{
  "hidden_size": 320,
  "experts_per_token": 4,
  "d_expert": 32,
  "d_shared_expert": 192,
  "normalize_top_k": true,
  "balance_bias": false,
  "norm": "rmsnorm",
  "norm_eps": 1e-06,
  "tie_word_embeddings": "early",
  "beta1": 0.9,
  "batch_tokens": 65536,
  "max_seq_len": 1024,
  "train_tokens": 299100000,
  "max_steps": 4564,
  "dataset": "wikipedia_en"
}
Below are experts of layer 7 (counted from 0) of a mixture-of-experts language model. Rows are named router (the router's row for the expert), gate (a neuron's input weights, with its number), up (a neuron's input weights, with its number) and show model dimensions 192-255. Each number is 128 + 32 x the weight over its row's rms, rounded and kept within 0 to 255.
After each expert's rows: "mostly gets" lists some tokens that are sent to it at least half of the time. This comes from a sample of Wikipedia text that the model never trained on.

# expert 85
router [117 140  72 125  75 201  83 182 144 147  53 151 159 140 179 146 162 111 167 111 164 116 152 141  90  92 164 115  88 159 135 107 149  95 150 122 126 166  91 101 111 123 154  89 117  57  92 180 121 143 112 154  85 148 134  73 158 128  87 104 155 125 152 110]
gate0 [188 114  60 130 167 119 141  99 183 144 104 169 132 104 140 116 126  92 170 114 162 124 129 109 118  97 158  94 147 104 104 112 100  97 131 114 155 133 136 145 114 142 131 143 102 123 134 122 170 123 169 170 115 115  51 128 124 103  78 126  83 110 141 111]
up0 [127  83 125 211 107  99 169 114 160 151 114 166  98  71 124 189 154  97 118 161  84  93 140 146  96  66  90  92  74 130 178  87 116 139 164 115 122 135 163 154 150 184 145 138 133 116 148 100 122  95 131 139  73 152 131 136 126 143 161 148  61 168 120 133]
gate1 [ 92 109 130 133 170 170 118 141 127 142 118  86 119  81 146 130 103 166  96  95  59 131 124 206 174 117  54 123  90 152 159 112  85 153 163 171 120 131 144 105 115 108 135  26 145 113 111 145 124 152 153 140 147  91 118 125  90 159 159 137 131 141 148 106]
up1 [116  99 154 112 151 155 207  86 143 166 152  71 170 157 133  60 129  82  99 108 126 127 103 142 153 146 156 108 132 122 191 174 105 127 140 105 160 140 135  91  85  79 155 103  97 148 155  87 140 141 138 172 163 135 150 122  81 176 154 134  79 125 110  92]
gate2 [145 178 105 124 105 115 108  88 165 144 107 134 101 141 167 154  94 104 129 109 149 156 107 117  81 126 159 116 107 130 131 120 131 104 156 135 100 145 101 151 167 109 137 171 105 122 131 122 195  77 105 191 131 165 117  67 145 117 124 123 109 115  94 129]
up2 [129 105 167 216 135 121  56 155 114 115 192 167 103 188  66 157 188 146 183  85 152 126 140  94  94 135 113 152 130 105 160 146 127 144 123 149 162 137 168  57 110 151 181 110 119 164  90 118  86 104 135 149 172  96 111 134 119  96  98 141 128 145 144 120]
mostly gets: "ā", "у", "л", "ː", "ə"

# expert 100
router [128 142  77 129 126 126 101 187 152 191  93 149 174 123 150 134 147 107 147  94 135  87 145  84 111 118 151 172 108  83 182 134 153 120 200 138 116 153  93 123 143 135  78  49 123  74 136 154 124 141 110 132 121 140 123  68 164 124 104  93 168 123 147  94]
gate0 [ 83 196 146 167  71 132 103 104  73 140 111 136 115  63 156  72 168 128 164 110 125 105 195 133 161 110  86 159 142  86 193 182  62 142 147 124 142 105 118 117 126 123 110  95 118  84  89 131 102  98 100 101 153 127  88 107 151 190 128 143 171 132 165 164]
up0 [104 152 137 132 132 139 169 157 199  82 102 117 153 113  68 189 133 108  94 151 123 160 127  80 147 116  90 124 182 104  97 103 119 117 105 132 142 131 207 226 107  90 142 174 148 146  76 172 146 161  96 141  70 162 106 109  40 134 102 164 114  83 113  87]
gate1 [131 151 121 132 125 144  94 131 125  96 152 171 111 147 147 197 167 109 165  88 145 140 146 123  97 137 149 155  84  84 112 112 122 134 108 114 120  84  98 113 126 171 134 128  73  73 198 115 119  85 113 130 157 147 120  74 136 141  78  97 200 139 103 141]
up1 [105 128 150 123 139 125 130 108  90 129 109 167 138 105 112 169  88 128 138 154  93 125 130 132  75 164  98  99 121  87 180 169 118 149 155 232  72 182 143 136 160 108 143 144 143 135 195 135 110 163 134  95 125  73 120  95 184  97 173 116 139 140 110  78]
gate2 [136 122 126  74 122 106 175 108 141 119 121 146 141 115 164  98 172 101 109 117 134 117 156 135 121 135 107 106 121  89 188 108 115 102 143  97 171 168 121 116 159 222 142 107  73 115 148 130 180 152 111 152 113 132 163  79 173 122 105  98 160 115 157 121]
up2 [168 131 153  82 135  45 132  72 156 154 126 117 165 187 153 113 169 127 142 145  90 141 147  73 148  85  98 130 103 108 160 134 145 100 150  80 118 140 133 173 150 102 146 163  60 144 106 101 119 113  89 148 149  94 137 115 130 123 140 114 161 140  67 156]
mostly gets: " MPC", " Animalia", " Mr", " JPL", " Sir", "/km"

# expert 11
router [ 88 139  90 127 100 150  71 184 124 172 107 132 153 138 160 149 154  93 105 110 121  72 147  76  92  39 140 152  48 127 171  69 138  95 145 171 143 181 144 140 100 166 131  49  71 123 114 141 131 146 131 135 103 114  96 150 165 122 116 104 159 102 133 103]
gate0 [202 136 106 102  76 167 143 161  55 111 118 152  58 103 116 162 114 174 109 109  93 167 182 110  88 140 146 120 115  83 157 138 106 109 124 169 126 150 169 104 108 127 211 104 120 161 124 101 129 135 127 153  87 167 150 106 114  79  84 167  87 134 131 165]
up0 [191 116  91 127 134 144 161 137 115  96 117  99 111  90 166 129 122 131 175  92 178 163 160 168 171 125 168 136 142 138 130 128 123 107 135 168 153  90 109 171 110 114  77  76 119 131 147 118 155  85 129  81 125 125 160 133 120 143  81 157 136 129 146 134]
gate1 [149 116 190  82  94 102 117 148 123 169 156 136 140 166 190 145 106  74 137 127 111  98 139 119 107 144 130 120 144  97  76 112  71 128 137 175 140 233 150 135 123 103  81 139 140 119 140 116 111 150 153 146  86 167  82 166 133  89 115 137 187 150 123  97]
up1 [136 118 172 147 173 144  95 168 162 105 184 121 151 155 114 105 148 119 135 152 193 130 162 137 129 126 170 133 122  99 125 181 126 100 102 161 110 143 138 159 166 142 130 150 145 138  89  93 106 151 135 155 155 146 127 146 150 125 180 116 184 116 111  97]
gate2 [117 136 165 148  94 138 120 106 164 214  56  68  87 145 163 165 148 157 145 142 185 134 139  64 178 162 119 121  75 119 110  97 127 156 169 128 125 160 198 134 127 136  97 118 127  77 131 140 106 173 140 161 119 169 152 146 157 126 122  66 109 105 106 111]
up2 [100 156 168 115  92 154 121 139 132 163 137 142  87  78 140 171  66 104 129 141 111 125 169  79 205 162  85 142 135  77  97 121  81 147 151  84 168 109  89  87 156 126 144 124 139 109 164 161 165 142  90 130 134 175 116 155 161 130 112 142 180 167 138 137]
mostly gets: " ENG", " FRA", " ITA", " ESP", " AUS", " ARG"

# expert 116
router [137 155 120 104  87 176  86 169  70 137  91 141 133  98 141 137 146  95 166  88 135  54 120 104  92 110 168 150 104 139 150  64 137 121 159 126 160 171 127 100  72 158 153 124 154  97 113 205 101 115 128 183  81 178 119  77 204 117 103  84 144  98 143 129]
gate0 [ 93 154 138 115 123 100 200 123 147 129  90 107 123 104 138 183  66 140 106 119 151  93 122 118 145 103 120 104  94 158 152 136 109 141 109 162 102 151 145 120 138 138 170 157 136 169 112 184 132 117 134 121 118 164 127 171 129  93 168 153 122 149 119 129]
up0 [186 123 138 117  87 159 171  99 128 164 132 110 108 116 127 210 112 200 141 130 124 167 131 151  80 186 166 106 136 188 151 114 136  26 115 144 175 108 150 114 145 117  95 115 167  80 126  70 129  95 180  95 125 141 144 128 156  85 140 132 154 106 138 139]
gate1 [ 50 141  94 121  59 118 147 137  74 179 145 151 167  97 110  90 125 130 130 139 124 136 184 105 101  87 106 169 108 149 141 193 132 132 103 187  80  69  95  92 151 173 142 161 143 163 185 167 115 100 207 164 209 133 195 140 141  89 126 111 153  91 148 124]
up1 [155 113 171 127 127  94  95 170 109 115 147 151 152 155 172 165 176 140 114 118 143 152 113 117 175 172 129 109 125 136 103  83 194 118 119 184 194 105 146 161 148 172 113 153  83 105 118 127 174 145 122 162 122 135 122 133 145 136 110 119 109 180 124 104]
gate2 [172  76 163 116 131  88 148 108  97 174 116 103  93  78 155 183 120 101 182 101 159 147 142 152 147 168 112 107 115 103 215  76  94 172 100 113 224 124 106 155  82 218 148 154 168 149  84 128 113 108 178 113 146 188 138 122 120 111 164 162 183 148 168 143]
up2 [121 117 132 133 142  66 160 101  61 138  94 124  82 106  80 105 158  94 174  91 151 137  71 100 144 160 103 112  96  81 148  85 185 170 126  84 149 154 143 135 142 145 127 130  88 111 130 205 144  97 140 131 167 111 186 108 165 131 128 162 127 110 119 151]
mostly gets: "″N", "};", "\":", "\";"

# expert 64
router [ 79 109 124 123 119 190 110 193 114 155  80 152 112 158 153 154 136  86 139 114 151  89 182  70 126  78 146 148  87  89 136  81 128 114 179 141 129 181  86  93 114 146 103  84 112  99 157 163 110 111 113 159  91 139 100  97 157 135 135 131 125 110 142 103]
gate0 [104 125 147 140 111 173 158 134 134 107 122 163  59 114 144 143  94 110  92 164 138  61  92 154 133  92 168  93 105 105 112 142 161 114  51 129 151 135 186  98 142 134 112 109 122 150  97 195  98 152  55 119  95  49 142 174 152 155 115 135  47 118  94 188]
up0 [117  95 118 104 149 165 175 123 131 125 115 215 120 178 145 114  94  80 103 117 105 110 160 111 184 135 169 118 144  82  98 106 122 149 122 149 145 119 173 177 152 128 121 123 114 114  76 131 141 131 110 145 197 115 125 125 150  91 165 100  74 144  86 141]
gate1 [127 112 180 126 155 173 110 104 171 105 127 125 128 107 127 143 134 131 129 115  94 108 101 129 144 125 115 146 177  93  85 109 127  84 131  89 141 186  88 107 152 173 123 140 149 142 192 133 108  80 154 164 138 133 121 145 112 118  83 127  69 104  98 137]
up1 [109 166 117 165 102 138 105  92 119 139 128 162 105 194 105 173 157 172 160  87 135 182 151 160 143 140 124 143 121 142 106  51 106 131 130 112 108 147 160  53 157 169 115 149 184 119 167 135  88 131  89 128 131 149 127 121  88 143 126 146 111 152  93 129]
gate2 [146 133 202 182 187 120 162 151  66 135 105 126 114 163 161 175  97  88 133 134 172 178 123 143 147 143 137 108 147 165 144 136 106 113 142 141  75 140 108 126  85  97 130 141 147 170 152 140 119 167 111 184 138 128 157  67 156  80 160 117 119 138  58 139]
up2 [184 124  97 162  99 133  94 100  85  84  82 150  91 116 114  54 127 108 134 113  97 139  94  58  66 155 110 118 121 101 144 116 139 150 130 128 134  82 164 104 146 149 125 113 147 114 158 165 127  76 101 127 119 152 117 136 117 150 127 111  97 175 140 123]
mostly gets: "World", " San", "United"

# expert 51
router [112 151 106 112  78 203  92 194 151 137  83 190 137 124 180 106 151 142 163 109 137  79 177  80  90  91 169 141 120 138 164 132 129  63 127 139 117 186  81 108 138 152 165 109  93 125 107 164  91 160 118 145 102 154 102  77 165 103 106 148 188  55 131  59]
gate0 [ 98  89 126 122 143 133 113  59  93 129 121 187 142  93 105 154  85 102  85 158 114 162  80 130 120  92 116 145 217 131  90 145 137 128 153 103  95 156 151 160 154 190 107 155 126 120  84 142  93 145 163 126 134 185 155 100 145 126 122 135 122 126 110 137]
up0 [141  73 111 215 155 152 102 115 127 159 105 141 170 149 110 151 103 129 112 146 101 108 147 145  80 144 179 104 133 144 195 143 106  99 158 127 154 153  73 157 127 141  68 101 152 133 141 114 119 137 133 122  89 166  87  52 149  80 138 141 160 129 122 131]
gate1 [146 131  99 126  88 134  69 129 158  83 160 164 147 113 174  72 118  28 124 127 140 164 190 145 123 132 122  94 108 170 112 131 141 189 106 117  95 114 127 152 152 153 108 125 167 106 128 137 156 128 148 122  93 148 135  75 105 164 159  84 107 131 132  95]
up1 [152 155 123  76 125  70 111 133 105  87 137 142 124 141 165  60 143  75 130 134 160 113 122 146 119 130 104 115 122 113 119 125 105 183 144 169 110 168 136  69 154 132 143 123  92 186 152 126  84  91 160 113 127 146 150 155 179 123 144 136  89 157 173 140]
gate2 [115 156  96  80  74 134 171  98 146 139  76 105  92  90 162  72 115 165 182 136 201  80  98  81 172 144 182  90 107 115 144 105 147 147  91  98 155 137 141 135 114 178 136 139  87 161 148 118  98 169 104 138 107  99 141 164 191 146 122  53 187  81 147  95]
up2 [ 95 153 145  98 129  69  70  80 135  71 117 126 140  99 212  46  83 175 151 103 104  98  72 173 173  99 197  94 125 132 109 197 127 150 130 147 168 124 139 181 143 155 131 152 101 177 195 103 133 119 106 143 104 146 119 202 101 126 163 149 150  93  93 127]
mostly gets: " million", " billion", " hundred", " twenty", "teen", "illion"

# expert 59
router [113 200  96 147 104 135  86 172 122 147  95 181 102 125 176 151 146 145 155  67 117 107 123 120 132 115 123 156 106 110 157  74 128 132 185 148 139 156 138 115 102 138 142 108 119  85 143 147 150 183  99 153  86 150  81 108 161  94 145 135 146  46 129 118]
gate0 [ 88 146 108 143 123 141 126 162 144 131  99 132 116 170 148 143 117 168 163  76 113 140 194 119 115 142 138 132 165 129 138 122 108  63 143  93  83  48 114 168 108 134 140  89 123 119 148 138 151 127 163 153  75 202 107 133 103  74 130 139 112 142 138 143]
up0 [ 81 155 125 126 131 123 115 137 137 167 125 145 164 138  62 151 120 103 126 153 129  82 134 150  88  90 117 124  57 104 104 157 132 106 158 114 168 159  88  93 156 182 123  89 116 100  97 116  62 107 138 125 112  85 193 118 235 151 107 115 170 135 133 113]
gate1 [182 151 148  98 115  84 193 114 101 150 136 130 130  96 116 159 147  94 112 133 143 154  84 102 179 137 109 115  92 152  95 149 114 106 117 130 116 139 138 105 181 126 136 138 153 104 154 122 124 107  79 113 118 137  68 143 131 142  95 133 168 138 146  58]
up1 [128 132 135 114 151 121 128 110 150 175 149 141 117 125  92 134 126 195 151 122 158 186 119 126 108 171 172 164 107 148 105 168 123 139 137 124 174 123 166 119 195 197 134 180  96 133  90 101 103 181 188 109 127 110 126 149  73  83 128 120 133 128 191 131]
gate2 [114 125 135 110  84 116 109 165  80 116  81  39 125  77 146  88 124 139 158  59 129 109 104 100 148 169 162 137  92 115 165 120 144  99 170 150 121 149 136 102  80 145 168 167 159 152 160 144 167 195 143  91 119 123 159 152 164 137 158 140 115 143 162 104]
up2 [140  77  86 121 140 158 160 125 134 156 106 138  80  85  97 143 120 142 119  91 138  85 125 112  93  92 141 154 138 108 142 180 160 148 110 137 145 123 108  97  98 139  75  67 103 114 121 157 131 143 125 134 182 200 135 139 109 136 131  78 131 161 191 106]
mostly gets: " which", " where", " when", " because", " how", " what"

# expert 62
router [116 149 115 110 101 164 109 165 132 165 106 130 117  90 166 130 137 117 157 102 132  96 137 107  58  82 165 128  90 116 203  82 152 104 174 166 168 154  86 111  82 162 140  89 109 104 126 195 120 132 102 159 121 165 151  92 163 102  83  98 158 110 184 112]
gate0 [139 184 169 153 127 108 131 161 131 133 100 160 142 138 129 163 113 151 143 101 112 127  74 139 140 120 197 163 127 153 108  97 119 143 128 168 141 115 112 137 184 159 125  91 136 126  81 179 140 122 148 145 128  88 158 141 170  54 118  93 169 113 144 112]
up0 [150 112 158 171 163 120 131  72 149 183 151 151  85 146  85 172  79 176 114 135 132 176  58 106 196 102 103 113 165  95 178  96 161  94 104 140 166 123 122 118  64 158  97 163 125 163  94 170  74 133  76 108 205 185  95 107 134 149 118 137 132 164 115 167]
gate1 [133 158 122 105 168 162  86 129 115 126 136  96 156 117 125 141 108 177 116 134 130 134 119 153  75 140 159 139 149  78 145 154  75 126 145 118 139 111 122 103 155 120 115 120 114 150 127  93 118 145  81 174  57 178 104 130 120 176  55 144 151  93 118 105]
up1 [104 137 172  97 100 167 114  87 132 144 111 143 168 124 121 128  91 185 117 116 134 131 142 130 146 154  74 119 178 181 141  52 172 108 165  62  78 145 192 140 139 126 131 106 155 149 110 155 151 132 100 216 141 110  68  77 137 138 111  83 152 140 120 149]
gate2 [169 152 133 131 106 155 100 107 129 136 110 151  89 141 126 134 135 173  78  96 170 198 128 117 120 124 140 173 133 110  95 168 112 147 127 116 165  98 135 107 116 161  81 111  96  97 116 173 108  94  97 116 117 153 102 132 209 122 176 213 106  65 117 160]
up2 [114 172 143 146 159 184 163 110 104 103 119 121 162  90 187 142 159 158 114 170 162 109  96  78 116 184 165 169 144 134 158 138 140 105 133  90  80  93 109 164 169 121 148 141 113 167 118  94 143 155 144  60 145  63 108 139 131 175 155  90 148 131  91 133]
mostly gets: " —;", "Note", " –;"

# expert 22
router [100 141 128  88 102 165 136 178 108 141  99 165 129 109 106 124 159  93 154  80 157 102 153  88  99 114 143 110 112 105 160 125 145 142 199 146 173 120  89 105 100 142 143 121  90 128 153 142 129 170 110 162 116 131  79 110 131 109  96 115 152  45 185  63]
gate0 [166 142  87  72 127 162 132 134  65  64 130 111 160 168 144 143  87 153 102 121 124 150  72 151 120 120 194  85  72 135 152 143 126 174 164 115 100 102 177  59  96 155 118 142  92 141 149 114 157 157 131 105  60 124  66 181 177  68 148 143 153  87 125 143]
up0 [ 56 174 127 115  84 116 129 125 123 182 128 150 105 124 134 117 146 127  97  88  73 126 173 106 120 148  54 157 124 103 112 117 184  69  75 148  80 150 119 108 136 132 151 130  99  76 136 107 115 102  61 129 134 157  83  96  98 151 105 112 109 116 126 106]
gate1 [113 168 125 121 108 135 121  86 114  87 150 127 100 154 140 108 143 101  81 136 100 103 151 107 100 152 171 140  94 158 175 142 143 105 163  77 158 106  77  96 145 156 135 138  91 147 155  71 117 137 157 139 127 150 157 125 149 175  80 190 127 165 127 161]
up1 [115  75 106 154  94 129 163  94 159 159 173  94 147  97 105 111 102 159 159 100 131  96 146 176 152 192 141 132  64 151 136 128 152  99 154 119 181 125 135 167 101 136  66 128  54 171 124 106 123 161 184 171 150 138  68 173 115 141 175  99 139 186 169  78]
gate2 [144 177  76 125 173  81 148 126 128 140 138 147  98 126 124 111 165 112 174 102 139 108 121 135 143  96 137 182 161 117 131 181  72 194 120 122  85 157 141 157 160 158  75 137 152  96 134  95 159 178  59  76 120 140 152 162 110  99 103 140  85 153 128 161]
up2 [124  94 139 142 125  88  65 149 100 204 133 156 117 143 131  96 141  79 106 155 157 115 125 150 139 118 155 100 111 168 174 124 140 200 137 120 130  88  63  79 130 117 170 164 136 101 116 148 122  72 139 103  72 146 119  39 154 165 191  99 124  97 168 152]
mostly gets: " features", " tells", " changes", " stating", " calls", " wants"

# expert 2
router [ 91 166 125 127  88 184  91 186  88 149  14 160 141 130 186  99 199 111 143 108 137 130 152 115 103 120 125 134  78 147 133 103 137 130 141 151 150 165  95  89 118 173 165 117 123  88 117 173 113 165 126 157  66 124 137  89 145 126 121  83 140 128 150 103]
gate0 [122  84 137  38 116 107 138 134 169 152 170 145 195 105  62 159 133 118 136 146  25 134 125  90 147 180 140 158 149 127 105 149  71 155  96 146 111 130 199 137 200 169 185  93 138 149  61 120 142 147 117 176 141 146 117 157 113 106 126 102 104 106  60 124]
up0 [119 154 127 103  78 122 126 165 112 147  93 149 193  70 202 102 152 147  66 204 147 159 168 160  78 147  88  92 168 149 115 122  66 188 104 126 117  79 131 125 155  28 178 145 211 106 123 128  70 139 160  98 141 143 116  98 132 125 156 146 100  99  97  93]
gate1 [142  99 103 151  96 133  97 141 120 164 208 103  76 110  99 195  70 131 124 169 141 104 123 117 108 149 143  87 144 124 107 155 163 149  91 182 132  95 135 136 104  90 109 130 128 152 118 214 142 121 125 134 101 115 110 108  87 121 186 167 133  51  79 139]
up1 [192 127 136 113 133 186 162 146 117 118 131 152 167 167 136 139 172 152 122  67 119 139 101  93 206 124 118  94 156 131 158 113 115  96 136 111 167 157  65 174  84 129 133 126 133  99 143 145 168 139 131 160 145 178  98 141  97 143 123 147 165  82 108 146]
gate2 [ 55 148 168 104 118 120 151  90  76  74 130  79 105 135  41 119  94 125 149 136 124 160 135 174 205  99 118 109 147 140 151  90 186 109  90 110 157 114 170 165 121  85 122 116 147  73 141 102 134 117 167 164 160 160 144  93 115  96 120 153 143 160  84 140]
up2 [160 137 155  85 141 102 133 132 108 100  79 230 185 156  78 107 113 156 134 166 112  64 102 155 138 190 109 126 131  99  99  99 115 166 130 139 190 126  94 153 140 131 135 117 128 132 126 134 157 103 144  76 115 166 147 101 138 128 100 127 173  79 117  62]
mostly gets: " McG", " McC", " Wilson", " Singh", " Kumar", " Collins"

# expert 98
router [ 99 135 131 127  91 159  87 219  70 136  77 168 153 136 141 129 186 107 130  69 138 102 185 135 132  96 143 117  97 116 174 100 109  80 168 177 135 196 108 124 150 137 135 115 135  98  88 156 159 139 115 162 105 193  93  70 133 116 100  64 150  88 136  58]
gate0 [186 162 143  93 174 133  72 129 115 107  88  84 113 191 157 159 220  94 143 114 161  53 162 171 133 161 143 105 152 140 180 140 142 102 120 180 145 195 115 133 139  88 150  68  65  91 175 126 143 105 191 105 122 155 109 121  74 158 151 132 133 118 117  80]
up0 [112 151 119 146 112 147 167 131  89 115 119 102  96 179  92 152 166 136 141 134 119 108 147 129 153 118 156  80 181 139 148 152  84 100 118 137 144 114  92 135 171 166 162  71 118 135 154 129 103 125 178 138 139 132 152 144 131  77 124 140 160 170 117 121]
gate1 [151 141  88  75 134 131 144 125  55  90  98 132 115 135 128 100 150  53 125  91 135 157 125  99 177 126 168 162 133 130 149 174 149 175 218  95 120 166 166  97 147 102  76  90  88  86 133 156 145 194 174 119 110  83 166  85 154 115 159 102 130 105 120 112]
up1 [116 119 137 107  98 135 145 141  84 133 166 168  95  91 157 111 116 139 130  54 103 110 112 131  63 126 121 169 173 120 139 146 181 128  97 174 172 173 101 108 170 122 141 139  96 115 119  60  63 121  76 161 135 190  84 155 121 155 138 121  70 136 165 145]
gate2 [141 139 192 140  97 158 104 113  87 115 142 143 130 124 113 187 175  92 117  76 127 117  87 134 141 155  96 172  78 123 119 150 141 157 170 171 110 131 111 140 188 122 127 148 131 113 131 121 107  68 159 148 164 182 118 104 104  98 145 102 156 132  98 121]
up2 [162  92 142 174 176 124 128 151 112 158 123 115 178 152 161 132 149 124 150  90 112 120 107 135 125 121 116 167  86 113 136 121 149 142 207 157 122 108 171  99  92 106  68  99 137 118 104 150 149 101 110 175 116 148 148  91 171  43  63 125 108 127 130  78]
mostly gets: " Coordinates", " Candidate", "See", " Length", " Total", " Date"

# expert 75
router [123 154 119 103  98 163  96 165 108 122  63 178 130 127 179  68 189 112 162  84 156 103 201 100  76  55 143 101 116 151 211  81 128  83 147 146 108 168 120 107 127 137 139 117 175  67 111 151  88 113 129 139  57 145 125  70 157 136 107  68 147 113 170  85]
gate0 [110 147 148 139  93 108  81 154  92  84  65 136 161 132 196 139 147 172 199 136 119 130 170  83 119 130 150 124 157  65 122 158 150 119 116 150 178 173 177  86 150 139 163 100 169 124 136 106 189 134 100 129 190 113 114 216  96 112 145 145 139 146  88  78]
up0 [140 139 133 131 158 146 184 134 129 113 126 121 180 152  54 120 111 143 136 132  92 133 125 133 148 117 128 135 189 110 131  93 144 132 112 126 102 113 153 150  63  99 148  94 159  91 118 162  92 105 157 131  91  70 101 120 105 111 204 187 114 100 118 103]
gate1 [127  77  62 163 157 138  74 133  85 163 141 139 137 153  65 127 182 155 112 149  98 146 146 130 174 107 154 103 119 180 103 146 155  76 111  73 132 150  99 102 133 113  67 152 103 101 177 130  99 143 157 114  86 154 134 104 113 173 116 168 121 121 137 175]
up1 [137 146 104 121 183  94 114 156 141 115 122 144 106  83 100 157 144 110 125  90 172 190  94 154 138 117 148 114 103 216  78 170 134 121 157 132 107 127 140 130 109 189  92 178 131 173 143 105 179  91 129 165 106 203 103 121 126 110 155  99 170 178 160 170]
gate2 [163 187 127 150  94 100  96 136 118  99 128 189 120 191 173 139 107 121 131 141 139 152 145 128 170 140 160 107 123 210 119 136 177  89 116 120 131  91 153 140 104  98 135 185 144  78 175  93 121 121 154 183  94 146 115  79 130 122 186  76 148 135  63 135]
up2 [116 153  87 194  89  99 169 138 119 100 148 147 133 126 115  58  84 158  80 107 138 139 105 134 137  65 162  99 167 140 163 167 148  84 143 126  92 109  56 136 169 166  60  90 124 138  99 146 138 106 146 128 102 149 148 103 102 183 164  63 131 121 180 126]
mostly gets: "ē", " Singh", "ā", " van", "ī", "ū"

# expert 91
router [119 118 116 120  75 183  98 182 128 152  89 125 143 100 168 171 139  93 170  68 125  68 107 101  82  85 163 128 108  94 146 104 128 120 170 148 204 139  97 130  82 129 145  82 150  47 151 167 103 136  79 137 127 177 116  62 155 104 120 117 136 117 157 103]
gate0 [123 115 105  72 142 162  40 119 145 100 135 100 139 159 154 157 151 100 134 138 123 170 113 116  85 153  92 130 135 122  97 151 111 130 120 145 140 105 135  42 185 147 137 169 163 132 126 174 141 136 152 155 110 121 111 120 132  60 148 133 143  70 158  88]
up0 [ 93 146 147 160 121 179 169 159 100 161 109 138 199 158 109 136 101 108  67 142 107  82 160 100  50 109 121 163 141 154  95 110 151 127 123 161 111 141 131 128  98 119 169 176 145 101 102  84 141 126 138 149 162 109 195 120 106 140 164  68  97 117 139 131]
gate1 [120 104 128 172 137 156 137  82  47 170 148  98 110  72  87 114  90 170 130 137 117  92 128  73 112 117 101 179 139 200  81 161 203 163 129 171  52 132 106 138 102 105 159 106 103 121 147 179 153  84 109  81 123 130 144 112 177 166 113 101 102 106 144 164]
up1 [126 132 160 158 128 120 146 172  99  80 116 100  77 122  84 172 114  62 160 125 181 178 140  76  90 148 176 161 112 117 129 122 107  96 109 137  81 116 111 128 159 144 132 140 109  83 134 127  68 176  98 106 125 192  88 186 141 116 183  97 121 165 116 149]
gate2 [105 140 109 172 115 159 100 182 146 159 127 143 148  96 182 153 179 154  93  80 165 128  98 114 126 130 105 136 125 136 182  84 142 114 167  96 139 117 163  80 128 128 129 134  99 115 150 115 124 130 143 118 121 158 141 185  79 144 126 121 195 124 116  98]
up2 [144 180 148 130 121 146 141 153  90 115 114  99 133 172  99 114 126 131  42  97 108 122 145 142 152 176 160  92 159 197  94 152 139  99 118 100 177 201 105 108  92  99 159 122 133 113 144 146 142 165 153 107 113 111 153 103  81 128 169 198 101 148 139 165]
mostly gets: " ENG", "from", " vs", ".I", " AUS", " ITA"

# expert 58
router [ 90 145 115 114  89 199 116 170 156 111  68 125 124 133 184 109 170 139 159  54 147 132 166 128  80 113 166 124 112 127 158 145  92 112 141 154 158 155  86 119  97 121 179  97 142 123  95 175 162 126  92 138  88 139 104 139 132 135  94 109 140  47 161  71]
gate0 [152 143  81 175 139 120 128 129 181 103 140 134 124 118 119 156 125 161  91 126 172  99 181 155 127 142 191  79  79 108 117 134 102 154  83 149 108 108 108  36  99 109  99 134 123 113 126 153 160 132 129 174 106 123 129 122 134 149  88 204 100  89 123 118]
up0 [194 151 150 189 153 111 148  81 165  96 104 133  67  99 139 109 122 159 142  81 166 119 135 114 124 117 143  88 160 117  92 168  86 118  67 160 111 124  78  98 140 101 202 157 149 103 149 131 162  77 157 141  57 159 147 162 124  89 155 164 142 155 103  96]
gate1 [176 151  90 100 173 128 102  90 140 151 107 109 128 101 137  81 156 106 131 118 152 181 104  80  94 138 138 214 155 145 152 133 119 158 119  82  98 129  90 143 153 178 104 159 119  97 120 128  99 105  84 118 145 130 114 160 149 138 126 134  82  76 173 126]
up1 [208 114 156  81 150  56  96 109 126 131 135 143  99 136 119  88 162 131 151 151 118 152  97 136 168 159 192 118 139 178 181  85 117 134 114 155 127 103 100 163  89 101 215 148 138 123 179  93 156  90  80 113 139 162 143 202 109  86  88 135 112 159 109  88]
gate2 [150 129 128 145 113 137 182 155 167  49 114  99 145 108 109 141  95 182 106 103 162 128  89 139 139 114 176  99  80 174 108 166 139 130  95 129 119 103 165 172  90 105 146 185 167 108 132 149 123 101  17 151  99 101 111 103 179 144 131  93 117 140 158 112]
up2 [169 133 156 138 102 113 170 117 125  79 120 131  70 108  89 119  99 169 142 149 134 176 109 125 133  64 114  67  95 135 129 142 155  86  97 162 157 101 132 142 183 123 159 131 126 127  74 135 128  59 117  96 128 135 112  93  54 164 132 110 115 191 149 131]
mostly gets: " Clade", " Phylum", " Website", " Spouse", " Coordinates", " Density"